{"num_hidden_layers": 11, "experts_per_token": 1, "d_shared_expert": 512, "hidden_act": "squared_relu", "normalize_top_k": false, "routed_scale": 1.0, "router_bias": true, "lr_router": 0.00218, "norm": "rmsnorm", "norm_eps": 1e-07, "beta1": 0.9, "beta2": 0.95, "max_grad_norm": 1.0, "train_tokens": 488500000}
Below are experts of layer 3 (counted from 0) of a mixture-of-experts language model. Rows are named router (the router's row for the expert), up (a neuron's input weights, with its number), down (a neuron's output weights, with its number) and show model dimensions 0-223. Each number is 128 + 32 x the weight over its row's rms, rounded and kept within 0 to 255. Numbers have three digits each.
Before each expert's rows: a language model's description of what the expert responds to; "comes after" lists some tokens at least twice as common just before its tokens as in all text. This comes from a sample of Wikipedia text that the model never trained on. Tokens count by the router's weight.

# expert 31
What it handles: Sentence and clause openers. Sentence-initial words and articles, such as The, However, According, After, While, Even, especially the first word after a full stop.
comes after: "\n", ".", " and", "s.", " of", " that"
router:152124151128078106081143118186161121149181077111183113113131137073120136163183138084173120158140171168087102097114080138096126144185113053095092074143116170079178072091169177118162190167093187132135202127107159093129163156095145139061167144086097127124111121077115134105104127136077146103127088147114163178119103152134117106130177169166122096105086136134071130107111145114136131109155073106106064119102146095184186123078137106123164129095093101128159159108156093163122184105153131150139169107077101145153127138139089069124128143088175101129072130154121119133122076080135134127130162097143180062147081166112090148163080101118097148102115171109163089105141082125153117124175
up0:116152188153170120185164154112142182124161127112099094174089130154200057140123157135099089091082138156109127096155154120125099156123172075154094120096122170142138103155088108097135119118121101150153156061140145135125122107151073154110166093126126165092096122135178122136125100103117117176138118136137140134128141137128161076204122108079120093167162117120150112153117180070130143153111116166119091117114123083155106042146100071155121078137127111145193143092121094164137122046112154145187158081089138119102131133094177114086094255184139147156157122178103139068082052154109176105165169104152085132126093148096106126196118134103160170143092108130128093107133137148117152138131
down0:114099149176159092131145152204149141123119045104146165130106111150124167057114164087165129153129094160118102159156205142115151152130138115149170061158142159177120107154147188110121121213117189166135137149140140094113124158129115116092123077143067133135092113100106134100119109169137106191139107122154123115177163171150101116120163127106132076135133081111085096158119105106190164098123144114127188110075114096086132147086060125122173093170037166118088152107087162145121157127122145097135104055146151144128128078107157091111089108078081132115138182137126062111126113135119065094132100112108143187077150101119094165120104093102120134136202142051119127096133154125172161156119
up1:084152082101177096120177129136141176118146162109145090107125170169170183147130124104099083062138128162142166114128120095117107159069129154105114077121162177145149118167132107116129089125123136135110088112157095120148165119094143167100105176132130138048121124135099054104096128161090093163148140101053153144088191149170141095114110148112120081181147137114140065181143066131148127146035080121175106095052148114178176085181134098137135138140130155110084147112143144113090153128142086122169101134175124046137114110141132129090122215173125188114102108150194145085095172183124144148153114103155095146146097148157163182140104135066180146135128085125146139161144154110146136138160
down1:148076135123103154126155108113139129151160046140127149065136103156109098132127133168108073153127163157137183101111125117113186167131129107107139094129159135129161093192156137123133128165130133126212136078069121105178111153149111142099100118118092120089130097085102132118083089110109116103105167119124146126169091146129125134106197157108064149109094110118038102102129133147092064109142084141140150117118162076090179177090108107131156124078059116099046098080216108127133090167162159179113160137112145095149149143141089104146153119088104128122119074158143103133152132154114132131143098085088207152113121106116117148183197161086108098161139143090089128122183115086227170109111
up2:135130180101179094176152095139102142156098109121092139113158092094139111162159156147161096088153106109162135118123145104153098133154162118156112090144146143141107105104159113143136127155122126162103172144081160133147106129094089132103142113122104142113124131108168106119141096077133147156122146149142107086135153110135115145103122162130014055083101100180145152121099074143129161082123076094110178088122142105107122128134063134198102129100134097174099094097097105122197060075147184151152108186144080095140151097095158146194142135124200097118225138037146116183075121141123161151079115152085136176075078127158153125059123099149184147161146164109138146163142130093082176162151
down2:190145116098087127158116118135151136163107129128104119125130082134145059204082138093127166094081116140129113183168180137159193159085148083140160143115145183191123172076116157135107112117095148050161133157124156089215180091134149110090153183121094151189126131097124157104082149138097127147009087155105140176172156110173109129107109120125119115117149111166115123166105117118094127170163121078104143069175128094094144093130093130146140184141055153161123123136144133158111108143103133100117141146082127055154161149124140158142144158149143093142172171110103141123167186167123120143166126183130125132098147093177122131088164090155133140165153113081191123123182073119089173136144
up3:081126108177160161110096117087108197144154101137139154164144129106129123112087150232090111141122121108108097166127115134131119056107087122180118138167110137118085069180075115085091169125110082099120133135115113116080141142148133117167092162136121109083075102126141150157163203118113137101110122163114123107087120105114121041156084098136144141095105121122150084163127130077134136215110160135139112107150138055120140158104124097174129112103129115071119084165147090124101144081183119153196113156133134084152128170109101122159079095157142119112067178042179131169155173104123121126094101110098129129111155058117174098162139067106168134089089101133103149103061108097143058143126
down3:120145099126193180099090176144074156122133161104074090160160163127156113058105192110126149048135155148166139127121123136149114124049123154124083114104069149078093134142088090099113133186142164110179125064104122138113108134136124127119115101115096092107118147074177141125142161146179136088148141116093152134198166108147096127101114148070090118087107186093118084141058158175060146148071113171090057087149142066164154119117136105176220140094096092112107092105172127114133092141171132144140103122158103104073125176102116133104160123111129133120139174142152149118105122113141111135176108165185152146159111145076121066138139143186069139118153187133112124151105109089123132138163

# expert 13
What it handles: Pre-noun modifiers and prefixes. Words after is/was/a that open a phrase, such as such, called, named, opening quotes, and prefixes re-, dis-, un-, sp-.
comes after: " was", " is", " and", " a", " are", " be"
router:161038182151113146164167070074145152141129094138123076113137095137143074120110127122150230181146145119101078092141122134113136151136144119109145170120111161133040097166108121118092135160108149104087070129181161187090123162117054128174170128157182084108137119181134119121201127142141165168158091147102087133094131143176096165112180134097103145148105122140156089141141135082105145147156138151055079092122083154159144086127105147140155177122117144067118114096139182153115095157202120176125101187126135140131183167140094089163109160162146118181086134117068148157129104149116128151133108143142140128101143122137131081099120123194104144085112145133202163144142133175162105083109
up1:080138146195097150172156082115191143103145115184094124066133090185175089094142079138163145143152111157122137123139136128085087142160146084125125117127130166146125106071106094092095108133148151147095166164134096127163134138158146146151104149124141074119105090149152056114139090161136147151151145099181160119136125122137134128159152102109116108154138164145113098152110081138120078119080106153149111094073147136139133131120154111140076071057105126102145128157069118098165137127090127092204151123172146121118130090096119082116118153194185153120119192116187165105173061134138131142150097173061086141120083190141088104162071148158093131160061094178127150103176162112054106184202
down1:139131099115155127164136160144141081151104112165138045165124105166114181123078179139140164132120119121165097150096141095092083149151103126132181175126119097149152186088113144145167114134108147145173124120109128166119135127161138121129123179207138147181185079147117112039136204101124168117153124117132095161156122056146115169098147079169104068201181160132064118101091139115106114085062150189157191139102116140123150158083140087123159071130114118126066111143111146168085111148042134100128127101100133128070127106139089095173154135148171132101132085154161127047167184157140116122081146199132171123181097100159103136118164100142118135133147162120104140101146141157119128110155
up2:147139102126106142148087136120177120170135117135147173167147117107126154114170116139142060144163149175125103188107185148068087128132066140203129146114099093114125149155109153214093062178103118160173126198177100127114141123104107106145097141126130079139197116127169121172174116128147172158165165160116131111134125162183147098098128131129097146167164173145154083151078121123116094114050124088152139079168170098140173123116151114133119136121186062150102106139150146089111128163074124095180122128119108176062107116094197164165118137098161103092151101079161125132100111204095095155080139123092106116100094143117109252125172128135133131140101154130110101166113103156141100131117
down2:108154120143099100076132159099147109152125102164101120150122122178112133165104126147171155145158138140150103173113177133142110105167057086166127137146141134159119155173125141131116104098121108151168141122162117143132118138113153102101155154168101109132177104109121090135167160135147192139145143154131088146139166132159182121142170123136013133148178143107137130079075067092128149178151151117104192097119215124150172137148079177108006174127162101124071064127129177067144160138105142079175144214131144122096141101119200129064059147127131122089133131136106125107138118147070099126125069136101146131126111130158145154158121203127190115145086100157105121137170135153174142123092
up3:119137146111161182109102137201115147124123091133233090180118099100085146143207129171146084152133144147071135103080078148113060136144083060082105100138114188099210105108162154136114139120112131109102165170123102095140136101063125152141133144141136076117123112129090064109086125103096099114093137142121159141090094131148191125094128112138169079100060129118104140122120133122125081112104070110093103100055148111127120139133128076166132076058125075129151152241127114130179147137109098131148140103075150121136073106126101144146110142109168112115122150124129159158128073141116139153114088063054141136115127146158106155159153112051124095140110133141105134096143111116112194133154
down3:101144129098160121086133141208085141123164098142076109137171092137070148168134086077141092101179086181090155118090157129104118178121134145162145158174087099110110073163124098132123182194108102156179113087163089108121139097149132128121109112134087158111132097128121119155119117187158116115087152103082161146130122084094140119082152114125074151119107148146129125079119141152136151072123062128130104114111108170103092169080038102158147155077117051159170131123125105179180085126103124132129102158120094120137145086089044150112142127126103071082090149149137203136123137033100126185120209096105154160117157088128160153143129149101122115123180104071123127139142105113133066125093
up4:155094038146140141125146217146123136142184049083123111124131135091156158090169133158108175151105167125073173131120123082067082150120170079118106134147174122116119156122129136086118099170160117163125190091136108123191116092053120151122159091147098131154124106161178163156155120125144127108133105126139112171056145152135143138143152166132136102089098125131175164134150138081101111159148095082153156159116201116156149166096171125101100146136182137153115111176155134087148133147102189160187092159137136167070118097144120145135145113136208140131077171063145180093189137153121141216111162123072137154167097164156117143140139147122107128109167098164199139143143135105165150139084
down4:101123108180135104106162169178119106114161140089122192111129138150126153149166156110020120143086069103143131156181113119098116161119152108134122122135099134142146138193143091108145123134191131164191165119145150106099108137166110188157117158081081173111095130144165107105083054126170177124118073127130090159092120148100199149143081126130111101153055125136092138111135124159130115097083119132116123132138155202106146174129134127123164129141092096125078134119098133141127202076113150135206172159168186104032150107174181148136134115060138093182140153133180141134139116112163145153122114117153098151104055102167145087128102149072119131092134128193127134135163135131152191086111

# expert 0
What it handles: Indefinite articles, determiners. Articles and determiners opening a noun phrase, mostly a and an, also this, all, some, both, each, another.
comes after: " is", " as", " with", " in", " was", " of"
router:193133187105119111094102177051093114119091115060107105161152105110116109101167145163198169172138132130135068141180115118111181115134187138109140157123138138125114104095167117178177123106112207099118091129135143115100112129095176096125141192186144161129106121149093074091146077133080139167137121105100168124124161134180168194138154141093099139112117122140093147106100143114102126130134096176138159133125116123133128121082156066162160098140091170111118143126081210104158148140193155143101107102172123111109138112100116102118109151113156159133085131092095137185118114104146186148171112085113206200127122064153070123105086138107149191079120121158170123138075195169139108110078
up0:135136099132135126164102140109157175129144133176214116092127129159125085142128077164111096097176175121118144071152134157168155100071156136140172063098159175089155068100111093113177145156130151120123087086162146150161112091127083120095129142128135125143176083138129078091103109091088089117075138175167146112079104146157142126089072094128118135138073092109058114176145137090177110111111141145168040124114096122106105122143110142152094167088125095159138161123073132168129086104135121172135164122118129128148136200088143108165131240150134154146198152225092155137109141151158163181162156119092097166110137115117107169118111108149110164134149161069097169149116128095154095109089
down0:111122124138114188123093165113119124154111130202172093154118112122140123139164047093166157171108099126146112128110167127124148127102110109096140152159186129153151126079094179080092097122073124072102133130169061119127142090117168166129084072192162139080094143146122172162072136123131208172144101154103101183109124135118123163151144035122105127092141104062137170150069109073127091125176161137105138126163108127122187184153159138156128097098034156098121151140120172167160110076167143107126095133167102122041130172173149112141116109089108096113116114159136097141109139114089118111127107142122161135168154096162199164136129123109093117160106136160103104164186160158155172079126
up1:087101131131161128176182146141074149145170127114142144164115107094151096158126131177158118149121141116129117019194149170166115102110118093136136145135072123080071115109105113087130177171144139165095191129135150127205137144084158189137168033149201141095177084121148108171125083072139083117157134143129138108138063127100126134093102113109163153123075117111094147139173115141099108193122118136149130152120085143128080061146065141120162074088114116154151158138085149107136117098137153114184080088159122159162127068134144122137097191168063132145156142130180116128144117156165165151108124120117117137160082126153159128158104151164071070167137165196150143121124105110132181117156
down1:104199152139139110138106151100085146165122027122124163142120161171129114108114133130095101133088101094104135184092061123122132183152096067141095149107095099147148188138135125176188136135091068129197146129160101138124127097138190015127186137125147124117114185111135096146141088164133141096070135106140116110106149138112177104147141099151111083110134137152131128086062083066098189135098150131084093117149104084098151138131092142164142119155103155166217145118142206169100141157129147081155183130113177098104149148147170145133134115093148136134141101170134118112103138105111171180104140141132174168059131090132174169082133119132135135073153079080108145152143124155090168120152
up2:140170151043159146157097091137141151096104091134103136107094189082123159134168113089121080172107093119117183106121070109149056086071072102117097137155106114138197065082102139114140126131174149169136095134118143140127113124103067146110098155135108083166170139137174137099140151118103127097102203103118137173113137147108127133168139160147092112127119121120147057178128107142119094161128122031113092142081175128103076158139143150109095121101174051089094198170156137161129070132123120128147161142071149091091097111149102151166069159156082098127126170131135131123142137212170162109135172132164103077159085176086133151169163116121129151130110149167082124102159125169121154088121
down2:207165168144082135124039056133168176138118140185180158121106130150102142132109185142122156161115141113162167089113145124111173102113177083133117149125098128178117137054123128150151085140160127186127090087117103128123226139157118092162073119100150077142104126128214066149114111108117070117085131068141118147143162112160129089130109121136150128131104150057155116113118142112155143130148164140122118129140209086119137106132146176118117091107160117094154133135054052159073136154138154126087184143098134080146121121085103154180175126107117158135133115099106116090117091146152097119147094173117116164153173106143108148102093093112188151060121106121092146113153044114118177103134
up3:151134129149109108164124116091125138107171127191053095181146166124106094109074181171112084172107153118191152176088099096110045133063067114139140114087084101164162113089159131121170115147128111136115088107161132132144116119176126115148075128139151107122160152042117069123142120126093111184172140121126135098049162126120065138167072144112122154064243139129123112118122107128178104134126131097096059141100178057148177133166073153124089095141146081140106120097137112101136123168107152130155157117157138084118134150101185135143084140156121187127145147101140095122150153148154137183128164147154160149128118120102157143144139103153094075160126103149123100100080068135104171082153
down3:109145174120111107104150172157148152124109142143136108145132182108179147181151133126131117083177078142124131109085147085180103078122078079163141181127148141156145128139123149138144120135168165111123138099114128108167133149156202164117156082155110036152094142123128127076120112101166168117107075075084187126137152122133120086181162077126096144120175099134087154136162084171133098063109186064144128101131151063101133153093110140125128124107134162088119158191184138092145129134149095130104148157169109153105139132186216119206094097146130116179112135127159089146102124149161153102099107128123139090178121182108064133129124103138085107171051199145130179092071101092136180099132